{"n_layer": 13, "d_expert": 64, "d_shared_expert": 128, "activation": "clamped_swiglu", "balance_loss": 0.000731, "router_z_loss": 0.001, "shared_expert_gate": true, "lr_router": 0.000585, "norm_eps": 1e-05, "tie_embeddings": false, "optimizer": "muon_variant", "lr": 0.0112, "seq_len": 512, "train_tokens": 409000000, "steps": 6241}
Below are experts of layer 4 (counted from 0) of a mixture-of-experts language model. Rows are named router (the router's row for the expert), down (a neuron's output weights, with its number) and show model dimensions 0-255. Each number is 128 + 24 x the weight over its row's rms, rounded and kept within 0 to 255. Numbers have three digits each.
After each expert's rows: "comes before" lists some tokens at least twice as common just after its tokens as in all text. This comes from a sample of Wikipedia text that the model never trained on. Tokens count by the router's weight.

# expert 21
router:160119108096137172096134131155172132119181147112114082181101102131130160139161114170127147104111113123129103114142112137150154073111120134134122136135085121137140107167148117120129112125095113155113094125173109134095170108117179131159156172104109143087139107159116118090142119163125125100169134154129134157161085124163136103155108122141071122160115119156129111124105121084107128130150110127122124137139120113187179129138142108156093111169143148146108139113106108104113157155073124147082119111152089123117179129144120103133108128083113135083131187147168125123131122137134150114105111114148090088104163135131129130089096130138121164113103171178100158136109106134143126126150139162139121120101135141134112118112102128136112145131090107143145082143123120133139140104109094
down0:130094140199126162122134133121150144119096184153118102130166140098067149171107108114112120121113125155163145110158138124130111116073098091133102120128146130132142134116157126130100178121173100171103102159164148091160141138142169138116156100140166131102127112144115155101124136122078113129114158150128126164160163142137107083128153097111102174145164149116129167123100108142103104107125156114144124139135145149146140115107097126120130104139153104157103085142097083104110124139128129108126146156183095140100102149115114098109123076143126117099101124143133172115155124165137110117097114097136119159124128149128119148174061143109098099109113109143096128129122093101137137157081163112104164140124154105135115132096118118153135104141134154117154150144125122146150128133180145
comes before: "\n", "-", "  ", " 0", " 1", " 2"

# expert 20
router:140121118155113156102150170136118141140129139090113112124125107164142137103137121132094171136136126132132183094182136080120073133145120166154166108138134051176137123165111119101140105095080128152107109114132135144112140142115157125130156169136111161114139134104136102121142130096118135140149136142150152125165119156137090153116113131121106099167139130153144135108106133073116117116180121165148143192116132083131159104126107096133087166159136136147156153135109119105159157116108128151103091127116113088132146140127104108087156129115128067139159169153128125129127146140124168115096137117162087110099151117120139151075124099131089155129167136133126142133102107116091136156133141124120124095095163155122119107101104122166112147151117103134183088142148110131135117095113106
down0:143103139134150149085100119149130098143116163149117114093121122160141107112123136121124172137120107131132150121165156146183094139122113155104109148140148136125157164125144150113108168142151118122078138120133113163093131093155123127108103094140122144147139121104113079139090123158104151132096119119156105122132124100174120118129115114098162154115139104137141141171153080139151120155108116139157132124151125092167082067115140151137120115088101107164102082118122135114142090133088133121139153114129110140123146128093094128118120144091121178140120120107098116150125156082132123159108094141142152155148126132084135114128109109173130108136135154157147143138141135101096147130150173138172051103112144175140129085112118155169106162132136133108137123129115175133079135185097180
comes before: "-", "|", "=", "The", "In", "On"

# expert 6
router:146092118137114167112158149157170147128156148109124120162122113102118135128136167138127190095098125085129137091123104085092127099137105137146159118124118092144146113169134130105131103111097130144108115135168116138077120153106159101144183170145112164097124106145118125123127116142116139095126137142133151120136131131175147141093089128131101096135170115146134086118096126080104126082167123150125099137119120089148181138178123097184110150136172109183151159105107103097136150110119163126093126139094088094139153116155129069111142141109116104116154162133133106123156164119152140077130140127141119105120132108145153125120135105131141140087140129125124153096132128132134145126152149156171143104107117137172091156105104099180117122137120125130124126163141097094087143126128098
down0:111114107136105122137089090103096091127127100090165135107087128123093121139128140152123146117141131119122106157137118121123167162123126115138153144156117133121161140123167140096118144116178129176137096139127145164145150125133130139063097084165093120105168098106155168113115113097114173136150112145173094136154088103153125127084164086126125157107117109153057158132152137090136104127151141109123131129131123155128133143130127135167133150142101130125168123145104133097181128184100148122138104112071131120100141126135147149095134110125119132123149112101168153151116118184145114149124129139121125081145174136149122108116095108111175116125138103085129120175125124108123137087112156124161155103131148129077112113151139091141153111100128126101118156135165105161161174144109142
comes before: "  ", "\n", " 0", " 1", " 2", " 3"

# expert 16
router:143102116142103125137158158123141157153141133083123116153156113112136147145122120119099127111124132059107145078143144122115099123115114145148133103121129092123152112152134107109143077123115101143120108135143104176126155160128142100124150157088118127129136122153117117115143117110126164127127120167171144172130117136142127139116104109150084118154135101105153104151108104120090137132143123147118104135111090131156164119114090083151118106135144099149124163135120153082146116114139142144120129076076092113147146110157080130138149125105166119082178133143131105164187153128161154088106124126142154140096160141148182184111133116124127169072111125136129124136123118132134120192134135194142127084096164137130122144127126088146108152157138072126133141144143115085138152087141085
down0:083110109180164108141086112099124117120110103083142100120128159145106113143131138131137069155099129130123101092151106114153143113165074162155129119155137136118122110108098148118091148126098137140093143109149124138140150117148112137121163105127106118120146128122122131142172126059151125084108166132146091074113157131136161125074127137099112143162125102135154127123113101176114132125162152137148121166114157141136126102171119119120111125134104135154140141109096162161140093108138119138141141143081138143149114119133114135150113132143129140138137130103136160183119108167152129149105164154105143201154146141162160094147117115105123141099166099164138135119101113124109159097123100158163156134104155106164075126150152151132117101119107096120064114116153102111147092102142159
comes before: "\n\n", "s", " The", " In", " He", " It"

# expert 26
router:127087098152099154123126144151155123169184151106106151133130139117120130169121155154108147097130129097170124093174141114135116136126124137139160115113109108136126088158123096110155084114108115120125101151152112158088153138093137109105181150116106096123134147111084110146137154160130116148095119143148122164147150165161129126147138117129106100135133148150147117153152135078114115126140116184155112130105139140165127119159111113153103122174139150158113153121088151122168150121098140142156114110104065104153095107156121070126142128148150105102172145139131112101149161107147137108106119103143094092130132171121162105100132141149104137128130158152097133107141055115099101138162140181118112113116131127153084160081123102128132141153111116126149081145147106078117112094128119
down0:135100109152130121109136129095095127153135082147122071133136154135142150098125102148169116145129129109114137147122125121123107116189093144148092155150108143087121112128124108146128136101130162111108152126129118141148126143160091168155139145134163137142139127135099134149166107144088146131132099135148120132091138127095136122132109106116083163170143122117094182118186146135144151118142187121167120138120061116064168127106149110170103166144111121115146159112167123109137137105151109114144131103082107149111155110135141135115165126136092087202128135123124115146127159142092111125116117185140092081112129121125131141148113086142156139160119153138161108111128130153062133160143128101124114113117101127124128084139147135142145128090076166150093116109113129119158119144102111
comes before: " |", ":", ")", "s", " of", " ("